python train.py --moe_layers=[0, 1, 2, 3, 4, 5, 6, 7, 8, 9, 10, 11, 12, 13] --norm="rmsnorm" --optimizer="adamw" --beta1=0.9 --max_seq_len=256
Below are experts of layer 3 (counted from 0) of a mixture-of-experts language model. Rows are named router (the router's row for the expert), down (a neuron's output weights, with its number) and show model dimensions 256-319. Each number is 128 + 32 x the weight over its row's rms, rounded and kept within 0 to 255.
After each expert's rows: "raises" lists some tokens whose logits its average output raises strongly, later layers aside. This comes from a sample of Wikipedia text that the model never trained on.

# expert 10
router [123 106  95 144  89 120 121 156 154  96 118 163 175 127 135 133 100  95  90 100 137  75 153 136 135 139 114  87  93 107 149 160 140 176 125  98 172 113 103 110 106 141 146 159 132 142 127 167 168 178 145  68 196  72  76 147 121 145  89  81 137 113 116 121]
down0 [ 94 131 133 125  79 148  78 130 157 127 148 177 124  77 148 175 142  96 167 139  46 148 103 154 120 162 121 125  75 129 133 120 127 110 125  94 151 118 113 122 128 123 154  95 113 156 112 120 136 126 133  57 161  84 174 140 156  98  93 124 186  93 142 144]
down1 [ 84 130 123 139 160 158 129 129  84 112 116 187 171 137 139 113 110 112 103  91 116 124 130 145 188 100 139 167 121 138 170  91 148  76 190 138 127  87 113  99 153 148  82  64 128 149 103  89 185 123 144 122 146 127  94  92 127 103  89  99 119 146 113 149]
down2 [141 121 157 100  47  80  82 146 127 125  96 141 143 112 118 151 103 135 167 124 130 120 122 145  97 105 140 151 154 154  94 169 134 104 125 140 131  72 131 136 145  73  82 141 192 140 160 134 127 139  87 181 134 130 116 166 157  84 169 152 147 123 104  62]
down3 [ 92 123  97 209 114 135  86 119  99  98  99 178 148 112  69  97  78  64  93 165 109 122 143 126 104  76 146 152 139 146 116 114 111 182 101  27  95 114 147 138 131 166 107 172  50 141  78 114  76 137 105 108 136 122  92 140 143 128 140 182 140  99 123 105]
down4 [117  94 147 136 128 118  87 140 193 173  81 130 132 114 137 105 174 127 100  92 165 147 204 143 173 130 133 110 124 109 148  97 172 155 154 174 196  79 102 152 244  95 150 112 153 125 191 221 123 133 108  86 102 153 151 103  58 121  80  75 103 208 179 132]
down5 [ 89 172 195 116 147 130 138  73  92 126 140 167 144 160  63  92  97 130 102 154 152  96  79 139 176 104  37  85  65 177  97  87 145  73 170 147 157 108 136 118 133 169 154 128 191 141 161 106 162 130 114 142 140 133 124  78 128 125 113  78  90 126 113 135]
down6 [134 120 102 122  70 120  92 136 115 126 204 144 159 143 136  96 129 118 124  99 133  81 121 151 135 114 133 186 111 169 124  99 130 122  93  95  80 118 127  86  90 149  83 103 125 120 168 177 124 136  93 154 119 138  89 135 149 140 151 170 168  98 111  29]
down7 [128 102  87  81 108 106 164 114 116 111 164  97 142  96 139 129  88 121  92  38 139 110 117 116 154 169 147 209 146 122  86 142 161 140 123 109 107 112 144 120 129 143 100 152 166  67 146 106  60 116 117 177 139 124 165 129  85 176 160 122 136 101 119 126]
down8 [125  69 116 107 113 216  97 123 192  95 110  98  40 114 149 107 118 165 105 128 152 103 104  97 116 183 124 138  79 169 143 118 125 165  78 119 101 101  96 159 163  89 166 175  39 150 179 144 127  95 114 171 115 207 179  67 132  89 130 166 111 121 149 178]
down9 [113 106 132 166  80 152 165 137 124 155 105 175 132 118 136 125 109 198 166 187 174  77  57 118  89 163  64 116 170  74 135 152  89 137 110 121 164 112 123 133 101  27  47 155 132 118 156 134  87 110 114 137 152 153 137 136 138  79 143 109 128 127  86 139]
down10 [115 122 144 154 169 161  83 137 113  93 167 109 135 116 199 139 137 152  66  69 105 148  63  85 146 195 115 196 103 147 123 142 189 135 126 127 157 170  79 102 170  83  85 139 176  67 154 123 140  80  95 153 156 156 116 178 135 167 123 118 123 132 152 159]
down11 [149  86 161 156  70 151  92 108 188 148 134 137 104 119 119 131 158 101 108 102 129 189 126  76 147 157  69  96 143  92 113 128 139 137 135 116 139  77 165 163 121 147 154  85 194  65 187 158 107 118  66 113 115 170 200 121 100 110 111 139 164 185 115 151]
down12 [138 109 105  53 132 168 122 115 104 137 120 145 118 178 183 137 128 170 119  81 135 140 118  60 129 160 109 177 116  54 182 116 202  39 166 166  77 138 111 131 157  72  84 102 166 102 120 119 117 154 116 155 187 156  92  97 154 137 127  60 167 118 116 125]
down13 [101 162 136 129 199 147 131 126 120 117  97  83 107  92 167 171 134 172 122 172 125 117  99 146 114 170 128 155 108 117  91  75 128 120 121  99  54 142 135  95 113 125 123 157  57 144 110  76 128  91 123 187  87  94 120 186 145  93 136 114 136 140  95 153]
raises: " interview", " feel", "ful", " compared", " weeks"

# expert 12
router [176 166 115 146 133  54 175 178 155  72 116 104  88  87 106 125 101 112  71  89 144  58 133  92 118 163 136 122 136 145 162 129 206 154 100 119  59 177 113  70  88  87 142 161 122 174 157 159 115 143 156 144 165 133 147 147 113 148 137 175 134  94 105 184]
down0 [142 158 167 113 196 103 175 155 140 151 145 108 131 169 107 133 135 127 135 115 167 144  92 123 120 121 117 159 168  78 163  82 158  93 117 131 143 158 115 166 157 149 101 181 128 130 135 127  13 106 116 106 111 135 161 137 133  83 167 108  68 177  79 108]
down1 [155 147 121 203 115 112  85 170 111 130 142 152 114 153  73 184 127 114 131 141 131 106  98 131  95 115 174 128 143 135  88 144 132 163  99 147 113 119 180 126 109  90 170 157 105 154 170 100 144  83 144 124 152 139 104 117 145 166 174 119 121 155 145 133]
down2 [122 103 128 108 188 179  95  97 150 203 133 136 117  89 138 144 162  92 130 125  86 146 138 127 144 194 174 117 146  87 130 199 104 125 175 117 109 121 128 116 170 103 117 111 101  93 130  63 164 187  85 114 100 115 161 145 157 149 143 114 108 164 103 129]
down3 [ 93 164 140 163 133  95 158 113 135 118 143 127  62 195 140  53 161  83 128 142 101 152  71 134 187 120 108 155 154 104 153 128 106 123 110  78 119 193 173 133 179 178  93 147 121 105 130  46 117 100 136 144 174 127 172 164 142 163 126 181 162 190 101 150]
down4 [ 69 179 180 114 107  97 136 102 152 127 120  80  36 133 134  87 142 128  94 104 165 100 101 114 145 167  88 151 157 106 130 149 130 116 122  90 130  97 150 157 121 134 135 141 179 160 162 118 173 106 133 182 104  78 182 116 116 150 119  93  93  98 151 125]
down5 [133  84 133 111 186  95 128  94 119 185  91  76 101 162 122 128  83 127 111 160 118 142 172 163 136 118 135 108 143 139 127 105 155 122 132 111  93 133 126 105  85 161  95  83 137 122 101 138 126 133 124  45 152 154 104 172 128 147 146 185 139  86  80 114]
down6 [135 153  94 107 149 153 140  90 161 176 145  85 155 153 139 183  78 142  92  92 122 174 118 118  60 139 143 112 149 111 134  85 122 120 132 200 128 116 174 149 123 189 178  41 122 122 113 124 148  83 152 170 144 130 165 132 119 142  54 101 110 159 129  85]
down7 [132 124 132  55 119 125 196 110 115 157 126  78  83 132 106 150  99 170 132 167 100 153 133 118 157  96 131 140 114 123 125 108  83  84 116 137 129 186 144 127 121 160 145 166 103 108 128 109  85 152  94 146 153 129 148 163 175 134 130  98 196 117 131 115]
down8 [ 75  92 147 141 117 166 107 154 124 150 135  96  99 214 161  93  97 121 108 113  81 135 131 100 134 141 134 168 156 130 136 159 139 142  91  94 152  59 125 172 206 114 150 124 172 102 155 113 125 169 127 129 101  62  98  76 111 135 107  27 170 138 154 118]
down9 [ 72  84 102 139 106 103 149 144 145 177 111 106  69 145  68 120  82 163  72 169 113 145 179 133  88 163 154 111 109  84 101  75 167 150 165 105 137  74  82 100  75 128 176 128 111 152  82 184 130 100 127 116  88 119 120 123 107 126  86  96 111 103 222 151]
down10 [104  94 142 177 131 145 114 215 141 132 196 141 182 100 141 124 161 141  65 146 145 162 170 117 172  86 146 111 190 153 133 184  62 133 123 147 110 147  64 133 167 121 114 111 132 146 122 103 120 163 155 134 147 131 133 125  91 148 115 144 200 181 128 141]
down11 [122 134 103  75  67 108 142 140 172 126 172 119 118 128  99 118 100 164  79 148 149 116 118  52 135 119 141  79 141  80 170 113 125 213  95  73 141 135 103 131 116 145 148 180 120 137  68 115 127 130 131  95 131  95 162 175 127 155 117 164  87 113 169 155]
down12 [130 109 141  93 128  88 120 101 129 107  96 128  92 160 115 105 133 166 151 144 165 145 103 103 140 189  85 121  99  77 177 168 186  78  68 128 148 160 151 138 151 120 129 115 135  93 118 131 167  94  95 203 132  93 183 108 193 155 164 133 106 143 146 123]
down13 [106 137 162 189 172  70 164  99  94 118 132 134 192 135  95 163 186 177 175 145 140 133  90 125 153 118 188  90 131 141 140 190  76 112 211 199 107 126 120 162 103 127 164 172 132 148 201  61 122 128 166 146 190  86 109 111 128 188 124 162 150 157  86 118]
raises: " and", " =\n\n", " was", "'", ".", " ("

# expert 6
router [183 166  84 187  76 117 133 165 140 111 119  94 127 136 161  98 124 105 101  90 148  89 133  81 196 154 160  98 133  94 194 147 176 191  84 101  90 175 114 140 117 101 139 128 109 131 131 139  97 184 196 125 169 157  88 136 133 147 134  85 134  85  72 115]
down0 [152  80 122 133 131 100 135 176  97  93 138 107 147 162 163 131 162  82 116 105 152 139 144 176 128 140 123 180 133 118 131  86 164 158 121 101 119 144 145 194 136 122 132 162 112  45 122  51 111 129 197 140 110 163 157 123 162 155 122 165 115 100 118 134]
down1 [159  57 161 158 146  61  70 110 145 102 140  51 126 140 145 132 119 138 106 114  93 180 159 117 122 131 118 130 146 138 139  93 141 135 130 114 139 119  93 171 147 142 113 128 111  93 134  91 151 103 111 201 117 132 107  73  74 133  81  86 117 119 142 135]
down2 [122 152 165  94  95  89 156  82 130  99 164 152 121  96 104  98 115 136 110 130 112 129 173 167  95 130 118 158  85 175 135 153 195  66 179 129 100 148 158 141 116 209 126 131  71 145 132 191 157 133 113  90 134 182 142 136  91 124  55 136 139 126 166 154]
down3 [105 147 117 120  98 107 193 144  70 175 135 135 163 135 103 143 139  96 104 220 155 141 110 140 168 119 133 100 140 133 143 106 131 109 105 123 137 144 122 167 154 139 135 150 164 166  90  97 117 116 117 190 192 150 116 101  84 175 204 159 111 179 102 151]
down4 [100 121 108 167 139 140 107 118  94 223 102 139 154 137 129 162 169 140 152 178 141 141 102  74 116  93 169 110 115  60 174  77 105 140 129 149 130 116 110 120 185  94 145 109 119 161  94 177 130 121 119 123 129  61  86 101 159 170 140  36 210 172 109 139]
down5 [ 88 201  70 148 139 118 168 172 116 173 169 172 148 154 126 164 169 118 119 153  92 128 119 159 103 126 122 135  98  53  63 179 165 135 169 173 136 159 124 155  99 114  91  82 183 152 138 108 111 168  88 151 163 164  97 128 176 166 152 124 117 106  95 137]
down6 [141 110 164  90 142 107 133 149 157 186 101 122 124  76 132 157 172 125 155 113 106 139 127 105 132  74 118 137 131 180 122 202 140 123 138 114  72  91 112 124 136 115 100 157  39 163 175 186 175  88 120 109 117  98 159 119 152 109 146 115 131 114 196 187]
down7 [111 100 156 128 116 115 120 133 191  89 119 121 154 130  70 135  70  92 157  88 126 141 124 116 145 141  89 119 154 200  92  97 184 117 161 168  83 129 175  96 141 149 147 106 123  40 126 113 151 133 102 154 129 167 173 140 152  55  89 166 130 118 153 165]
down8 [134  86 161 119 121 127 144 127 117 131 103 137 116 139  72 128 107 160  77 136 110  83 207 135 141 114 121 133 105 120 109 177  98 128 127  74 122 143 154  78 133  90  81 143 136 127 108 123 102 121  80 147 150 188 148 112 157 153 176 138 152 197 114 104]
down9 [168 122 143 139 112 132  73 143 139 128 163  92 170 164 116  68 137 109 122 160 134 195  95  90 104 123  95 177 100 154 137 123 193 101  89 184 135 104 150 186 102 124 124 148 124 119 138 123 107 136 170 101 150  74  90 196 146 120 124 104  92 153 126 106]
down10 [115 116 182 131 139 121 102 145  60 152  82 141 148 128 132 117 140 175  98 141 103 116 107 142 159 138 152 166 136  83 139 142  89  79 122 116 126 119 140  60 144 100 137 145 144 139  83 160 122 142  95 135 180 160 145  36  77 155 190 113 157 156 126 108]
down11 [128 107 140 131 108  63 157 114 162 137 134 190 163 175 123 129 137 115  85 126 115  77 114 112 105 121  84 182 150  88  79 148 147 134 131  91 180 154 105 139 144 169 142 118  93  77 138 119 150 156 161 181 117 171 181  96 117 176 108 116 127 111 128 148]
down12 [110 112 143  83 169 130  91 122 152 181 120  88 109 122 134 162  94 143  96 212  74 119 144  98 118  85  69 158 127 141 187 182  61 148 104 173 155  64  99  56 125 152  65 143 122 149 199 145 193  67  47 127 130 152 164 177  93 130 157 107 145 194 155 122]
down13 [ 94 125 100 138 116 217 106  79 104  84 124  96 131  99 140 140  40 112  87 111 135 166 147 132 139 167 184 109 159  81 177 118 148 100 127 119 152 110 105 127 143 131 129 129 118 136 102 151 146 113 132 142 162  80 140 101 110 130 119 108  95  93  67 103]
raises: ";", ",", ".", " ", ".\n\n", "\n"

# expert 4
router [111 115  69 150 102 151 190 172 150  93 103 144 162  83 160 111 111 115  85  88  99 100 175 149 138 146 136 122  81 112 172 144 149 154 120  93  88 165  71 113  90 112 139 156 134 168 146 172 118 150 138  88 169 132 107 122 117  95  85 136 113  93  97 119]
down0 [122 155  67 138  83 148 141 120  87  91  74 133 176 153 150  96  73 136  75 148 147 132 109 133 163 173 129 159 144 178 141 116 143 128 138 128 100 112 143 141 153 130 130 195 144 154 128 162  90 130 138 171 165 171 106 164  99 109 121 149 148 124 110 154]
down1 [120 137  88 148 152 117 141 124 137 158 115  95 133 120 131 201 128 132 171 105 158  81 182  84 102 158 153  52  88  79 108 158 135  35 126 118 157 120 108  79 107 129 120  76 112 139  95 109 128  72 168 153 197 143 167 147 164 109 163 174 124 117  90 131]
down2 [ 71  98 149 124 188 119 121 115  90 165  94 152 150 175 141  74 137 178 131 138 160 176 147 187 147  83 137 120 142 152 137 125  88 101 156  52 149 105 121 163 150 118 105 130 145 101 140 211 144 128 117  99  98 130 129 164 118 124  92 137 145 119 139 172]
down3 [127 153 127 115  83  90  83 143 143  99 151 109 152 170 148 114 126 131 170 136 133 115 107  77 137 138  93 141 110  85 172 136 179 108  93 121 140 146 110 126 134 141 150 128 209 117 215 133 130 115  96 114 163 141 126 130 108 136 113 117 137 147 136 122]
down4 [ 68 199 130 128 145 157 160 115 113 186  85  58 100 114 118 121 168 122 100 190 177 137 131 192 102 155  86 142 138 130 129  96 128  97 142 127 146 116 124 147 134 149 115  81 133 191 176 154 133 105 123 166 130 127 141 154 143 148 156 152 112 198 170 117]
down5 [164 113  78 134 116 174 132 146  74 111 115 132 145 159 149  96  99 166 140 142 130  61  86 128 136 144  79 156 201 125 115  95 108 164 104 193 120 124  83 182 157 149 147 139 157 136  57 152 160 126 117 128 107 135 161 176 157 117 149 127 177 143 122 114]
down6 [ 92 132 152  89 132 138 128 153 157 135 154 137 175 100 150 154 106 153 100 129 129 157 189 117 157 141 151 168 143 121  98 148 119 125 149 101  72 134 123  90 140 140 131 131  71 118 170 110  95 154 120 101 156 143  85 138 106 151 122 138 111  72 151 113]
down7 [130  58 154  88 140 182  90  70 125 129 102  93  98 155 119 178 118 161 100 132 162 140 137  80 137 121 171 119 146 153 105 122 128 135 126  97 107 131 122  69 181 209 129 152 128 148 169 138  59 145  62 211  99 140 152 163  88 146 185 157 168 180 141  97]
down8 [145  97 136 111 125 181 122 104 116 167 149  92  51  97 145 177 155 139 122 132 141 125 155  71 122 156 143 120 128 195 157 114 105 129 120 151 128 104 110 154  93 167 173 131  69 101 100 120 106 117 123 122  94 143 166 107 139 111 156 129 140 108 161 114]
down9 [121 109 174 149 169 127 122 127 148  89 189 116 196 123 147  85  92 149 129 169 155 135 158 179 109 128  93 100 127  65 102 144  98  79 115 155 122 165 118 116  99 139 128 136 130 150 187 120 163 130  81  46 139 123 144 174 146 101 129 110 144 114 116 103]
down10 [170 147 158 140 135 123 137 132  82  75 158 116 184 174 146 112 152 101 113 173 118 113 146 151 127 132 155  93  97  94  76 168 127 111  78 139  95 180 115 114 174 133  94 146 116 135 121 159 114  91 137 122 148 171 112  79 134 164 106 127 130  86  94 109]
down11 [ 79 130 101 130 163 104 203  82 114  84 178 161 169 107 145 116  99 129 126 161 116 112 180 128 160  90 155 108 101 112 105 142 114 150 132 101 118 154 110 142 136 142  66 112 135 174  91  82 104 113  86  90 196 101 124 109 116 146 136 145 132 149  71 177]
down12 [122  91  77 138 101 153 101 137 101 144  63 165 141 122 124 147 164  50 153 139 117 103 133  60 124 146 127 117  93 117 105 139 132 150 145 163 141  88 143 144 114 149 164  67 131 168 141  95  79 160 130 156  96 136 141 106 101 161 103 122 143 161 146 119]
down13 [ 30  30 164 133 163 115 128 177 146 130 167 142 132 128 127 133 126 111 112 154 166 104 100 147  82  63 153 138 114 157 127 170 135 146 197 143  52 125  94 102 173 159 131 167 138 105 155 166 162  98 163 139 108 126 125 127  98 146 135 108  94 200 157  87]
raises: " career", " |", "."

# expert 5
router [ 71 170  92 138 121 105 178 150 177 132  77 132 134 134 163 145 154 115  85  96 117 103 149 131 139 171  96 122 106 179 132 137 135 160 122 116 120 112 127  85  87 118 151 134 132 146 165 173 108 155 113  99 170 106 133 135  92 129  97 169 149 147 147 133]
down0 [192 142 121  82 116 136 105 107 147 104 189 119 117 167 113 118 115 148 189 144 101 122 101 123 109 223  91 155 126  91 108 161 110 150  90 132 135 106  96 150 117  85 109 156 133 162 113  39 111 145 134 171 149 157  92 122 183 114 125  88 101  82 114 168]
down1 [193 107 142 134  87 124 139  92 139 130  73 183 176 132 131 138 141 174 134 139  96 154 145 115 155 105  54 121 109  98  91 161 165 172 149  82 148 140  98 198 101 139 105 161 181 147 159  95 135  74 128 142 181 139 147  89  97 177 134  79  63 114 155 169]
down2 [180 128 133 122 198 127  99 129 186 130 135 131  97  32 142 111  83  81  92 156 109 100 110 152 160 152 103 131 125 123  66 135 142 145 148 171 176  82  76  68 112 141 188  97 101  58 140 100 156 172  95 153 108 103 168 118 137 130 131 121 101 113  65 110]
down3 [172 165  98 161 173 117 104 181  82 119 157 128 157 188 119 142 113 113 127 162 126 124  92  97 133 143 190  85 181  84 114 144 126 145 123  23 193 106 182 128 112 165  88 176  69 127 107  88 146 145 139 178 120 124 104 125 152 165 122 137 133 118  63 100]
down4 [ 91 120 117 134 170 144 122 130 197 143 104 162 119 155 173 154 133 147  81 111 156  90  88 163 107 129 109 127 138 161 101 108 144 140 181 185 118 101 132 132  58 138 138 127  86 114 172 146 212 157 110 128 142 105 143 152  85  78 116 168 106 118 157 156]
down5 [139 112  89 146 157 150 158  92 132 155 146 136 168  98 145 159 111 142 189  92 136  97 135 102 102 119 197 143 109 127 156  70 122 199 197 135 136 156 143 113 182 149 113 153 109 178 153 117 112 214 110 131  84  42  92  45 116 106 151  81  62  72 158  84]
down6 [ 56 104 119 134 141 153 121 148 131  63  59 148 127  62 103 159 165 154 124 111 193 178 138  96 159 126 106 142 128 127  76 180  94  83 161 151 134 161 115 158 113 124 106 166  73 140 204 140 148 132  88  93 144 183 121 125 152 135 116 150 102  77 171 111]
down7 [ 91 176 130 142 135 130  72 113  64 146  99 125 113 142 140 148 129 117 116  92 141  52 118 146 146 106 176 110 110 144 112  83  82 143  84 137 121 147 136  73 143 106 145 185 164 133  95 145 103 110 147 109 131 116  97 126 136  97 122 131 154 172 121 102]
down8 [171  55 101 118  97 107 108 143 143 130 159 134 177 138 189 122 127  72 135 148  97 116 130  56  70 119 113 147 150 151 134 141 131 198 114 114 134 153 181  96 143 108  91 135 168 146 105 163 127 131 189  79 192 126 142 117  59 135  96 109 135  90 124 113]
down9 [164 161 151 162  91 131 152  85 123 101 178 152 102  79 111 111  92  72  95 167 109 122 148 153 123 153 112 173 120  97 133 183 165 127  96  59  95 104 123 120 124  94 138 124 158  79 102 103 175 177 161 130 146  95 114 112 130 156 125 131 162 174  59  83]
down10 [170 158 170 127 162 108 164  89 119 198 105 107 114 164 116 137 110 160  88 123 162 120 125 156 162  58 114  84 124  86 134 115 108 142 120 120 109 122 132 129 146 122 125 113 136 145  96 143 105 166  99 196 110 104 161 112 132 114 120 125 100 198 134  73]
down11 [109 119 136 138 137 176  98 124  86  72 165 171 115  98 161 106 172 141 100 118 140 186 198 158 153 119 148  83 159 205  95 138 234 116 132  92 153 170 152 104 117 115 152 127 111 143 123 103 102  90 169 176 137 124  68 104 130  95 124 189 111 152 134 117]
down12 [111 131  76  81  89 169  37 110 131 116  82 114 112 147 133 116  96 137  92 102 166 174 116  83 144 113 100 137 105  75 143 118 122 143 136  72  79 103  87 136  73 165  88 125 125 101 154 159 117 117 182 153 115  80 171  61 110 120 130 113 105 136  81 164]
down13 [ 91  74  82 107 150 130 117 158 170 139 116 186 166 139 122 135 125 149  93  70 120 123 176  72 106 111 153 142 114 136 118  66 130 116 139 214 155 185  94 116 108 143 167 145 135 140 233 116 124 108 128  79 143 144 152 123 180 117  93 136  96 103 168 175]
raises: " song", " person", " word"

# expert 7
router [209 164 105 200  91  79 161 154 113 126 100 117 145  89 169 133  94 111 141 142 187  96 110  64 171 163 170 126 139  54 120 115 135 178 131  90 151 172 124 107  76 112 127 197 109 158 150 151  82 154 138 148 165 133 127 110  97 185 143  87  89  89  52 139]
down0 [140 159 140 137 127 142  99 140 187 139 123 157 124  87 138 152 135 112 158 126 125 126 127 202 128 146 134 129  97 176 144 135 177 116 114 115 189  53 127 121 143 167 146  99  28 158 170 108  85 180  80 109  60 200 182 113 121 102 151 135 159  97 126  98]
down1 [159 159 146 112 131  80 121 211 149 148 110 134 130  15  70 164 128 112 166 153  82 165  83 134  34  86 173 101  94  92 104  99 123 160 123 119  90 126 158 132 127 144 124 173 128 178  89  98 170  55 163 130 147 132  97 159 176 138 174 118 183 150 113 161]
down2 [116 145 123 126 155 227 119 151  94 122 127  80 165 132 114  78 139  87 145 116  92 150 120 139 170 136 162 169 109 117 109 139 137 101 127 176 111 162 131 113 125 134 134  92 178 125 138 148 127 124 162  39 145  86 168 117 135 115  98 122 124  43 199 157]
down3 [128 110 180 125 100 150 122  78 146  81 124 115 127 121  86 161 113 150 147 146 141 134 136 161  76 139 142 109 118 100  85 129 166 167 117  79 182 125 121 159 120 117  83 146  87 131 152 128 145  70 118  92 162 154 179 135 110 159 144 128 144 135 182 164]
down4 [185  83 156 153 104 115 119 147 154 135  94  66 113 108 104 110 158 149  75 127 213 135 154 117  83 160 105 119 125 130 125 159 142 127  83 113 139  65  99 176 140 123 182 118 116 136 185 124  85  79  68 126 110 159 131  60  79  95 140 116 134 140 118 137]
down5 [117 153  95 139 136  87 154 172  91 179 170 155  99 119 156 126 129  84 179 148 128 158  69 106  48 130 126 203 154  58  76 103  65 125 156 176 166 147 204 150 153 154  77 111 118 125  64 116  85 180 155 152 178  50 114  63 172 165 130 141 137 127  68  90]
down6 [109 105 106  89 126 218 115 130 154 157 173 108 124  80 133 131 121 105 124 105 133 131 159 163 130  95 135 117 127 168 147 127  99  88 144 110 124 127 148  76 190  84  86  93 158 126 135 144 130 116 196  89 171 139  92  99 124  97 190 233 190 132 121  69]
down7 [130 119 112 100 157  85 127 122 142  96 126 150 166 131 143 114 129 137  42 115  97 134 161 125 152 145  97 193 158 128  73 106  29 134 130 149 136 134 104 153  92 151 139 115  62 103 103 144 158  78 168 160 115 140 131 167 135 147 171 143 102 136 200  93]
down8 [105 116  91  78 117 168 151  99 138 149 109 137 102 199  96 142 103 169 124 170 116  39 134 125 127 215 126 145 101  97 141 135 138 115 114  75 103 121 141 168 121 139 196 143  93 103 123 160 103 125  92  93  94 105 176 112 134 101 170 128 145 152  89  91]
down9 [110 103 150  96  89 165 142 128  83  93 157 126 133 104 103 176 117 105 171  80 134 122 129 172 171 164 126 117 155 177 109 163 151  80 122  70 184 145 147 110 209 118  99 131 192 203 143 120  99 178  97  75 107 134  65 111 141 138  63 101  83 119  38  84]
down10 [148  98 182 114  86 167 106 100 163 169  76 135  76 134  87 113 153 126  70 141 176 107 105 114 158 118 127 143 157 174 161 113 128 117 119 179 186 123 107 149 111 122 136  93  70 133 135 130  96 118 135 130  73 123 171 104 127 111 211 148 127 148 158 119]
down11 [105 106  92 107 105 138 102  87  92 122 102 144 125 151 102  97  76 134  58  38 116 156 126 101  59 137  74 138 143 143 192 118 121 124 103 109  86 137  70 126 113 131 143  88  76 128  90 103 108  91 109  87 153 136 101 166  65 138  96 167 170  78 132 104]
down12 [134  84 142 113 106 120 128  87 162  47 116 142 103 135 214 163 164 104  78 128 111  78 121 140 146 176 106 109 161 148 135 116 141 149 114 107 113 101 126 187 145  46 165 173 125 127 150 151 135 103 160 114  98 143 135 169 128 159 169 195 161 172 131 171]
down13 [109 118 144  88 107 158  88 154 105 174 122 151  65 113 151 174 142 122 136 111 135 168 150  84 109 132  93 175 181 132 193  66 104  72 121 161 170  30  74  84 149 164 171 111  95 125 139 127 122 128 135 167 156 122  81 103 111  91 126 154 117 179 142 125]
raises: ".\n", ".\n\n", ".", ";", ".;", ";\n"

# expert 0
router [144 154 116 171  86 115 158 150 140  90  66  88 166 125 175 119 139  81  95  59 123 106 165  75 180 159 117 101 108 122 165 167 165 149 115 104  82 167 115 128  90 105 154 155 114 146 174 146 110 194 166  95 161 133  76 136  92 153 107 101 120  98  72 149]
down0 [130 111 121 170 123 122 111 113 126  99 101 134  76 154  86 140  90 146 114  86 167 150  63  72 180  30  81 141 126  97  80 110 144 148 137 112 114 192 108 119 149 173 120 123 106 148 202 138  95  84 141 185 169 108 125  86 104 196 159 107 144 136  97 114]
down1 [109 114 156  91 162 104 101 107 149 152 172 158  49 112  86 141  90 191 175 175 146 129 106 121  96 100 133 124 121 156 104 115 111 107 154 165 142 109 107 136 138 160  88 136 147 124 127 107 115  68  98 157 102 127 170 119 163  89 123 172 150 115 165  82]
down2 [163 157 114 132  94 152 165 122 115 105 101 110 174 142 189 120 169  72  77  48 116 111 156 120 177 156 129 134 121 135 153 130 196 121  93  99 101 156 131 122  94 127 151 146  91 133 122 129 131 161 162 105 129 132  98 135  78 168 137  82 110 126  92 176]
down3 [121 107  87 149 168  77 115  84 144 181 125 122  86 103  92 130 112 202 159 130 149 168 175 125 123  81 123 112 121 176 160  89 121 107 166 170 138 111 162 147 140  98 139 138 174 108 119 149 140 103 106 137 172 131 174 131 177  66 140 146 108 136 151  63]
down4 [127 145 141 123 134 167 182 112 124 145 138 143 130 175 183 111 113  79  94 152 164 131 154 115 156 123  97 118 125 196 186 115 129 169 127  99 134 139 135 180 160 190 132 180  69  98  76 120 147 158 169  93 134  94 142 187 116 128 155 138  95 157 157 174]
down5 [136 171  91 107 155 127 123  80 134 155  83 121  90 107 101 124 122 114 172  68 124 148 167 177 143 163 188  74 100 198 105  90 183 116 106 106  84 112  85  80 176  59 110  83 170 121  70 139 124 113 128  94 118 113 137  94  98 131 138 126 117  70 169 117]
down6 [122 126 100 128 176 119 104  89 121 123 161 208 100 167  91 129  86 182 206 157  89 108 115 187 111 148 131 147 139 118 129 132 107  98 138 175  98 136 150  97 193 109 147 135 145 101  91 136 102 122 121 100  92 133 128  92 147 102 140 167 162 135 147  58]
down7 [130 132 126  80 149 107 110 124 139 163  87 126 108 110 109 148 114 188 184 132  90 139 135 181  58 150 129 173 100 121 150 157 132 113 142 173 169 115 150 154 222 129  66  73 171 153  86 144 160 158 116 102 123 149 140  97 151  92 115 129 137 138 159  87]
down8 [123 129  68 113 144 119 136 156 198 128 165 119  97  58 108 109  94 117 162 139 134  87 136 168 102 130 116 183 127 136 167  90 116 164 107 157 148  77 127 108 122 151 121 156 151 110 113  73 123 120 153  81  84  84 173 101  86 168 104 169 108  72 162 112]
down9 [ 73 122 140 117 182  59 168 100 126 132 100  82 117 117  77  89 125 197 195 177 144 114 138 162 117 153 147  61 110 130 144 132 160  80 152 153 148 133 140 144 112  95 164 104  95 152 154 162 113 112 153 109 155 163 131 133 108 112 145 130 114 105 179 139]
down10 [132 105  97 163 132 126 118 195 165 146 148 139 149  85 174 172  57  86 117  84 105 112 141 121 123  82 170 125 151 101 132 138 132 151 116 112 148 205  68  72 113 126 111  59  97  50  98 107 113 170 171 163 158 112 152 179 108 149  98 112 107 144 115 140]
down11 [179 151 116 145 110 144 162 147 127  89  72 109 182 152 171 103 158  77  91  68  88 146 142 138 163 156 143 143 108 134 124 141 171 130 101  90  73 141 125 109 115 120 151 124 124 139 140 161 150 159 136  93 143 127  85 131  88 177 126 112 113 140  73 171]
down12 [102 114 156 103 144 122 110 126 143 155 176 166  85 120  77 154  97 202 165 189 135 114  91 127  69 101 127 122 123 136  98 127  64 139 141 163 159  84 125 136 160 112 110 124 143 130 119 113 119  77  91 141 100 140 177 117 174  90 117 144 162 129 160  66]
down13 [124 126 126 123 143 142  99 133 144 141 172 194  64 150  98 133 112 189 144 137  79 184 135 150 109 196 145  82  82 117 164 148 161 112 150 178 130 105 150 146 129 139 142 133 130 117  89 106 142 160  72 140  57  89 125 127  84  83  85 136 128 147 201 113]
raises: " ", ",", " (", " |", ":", "-"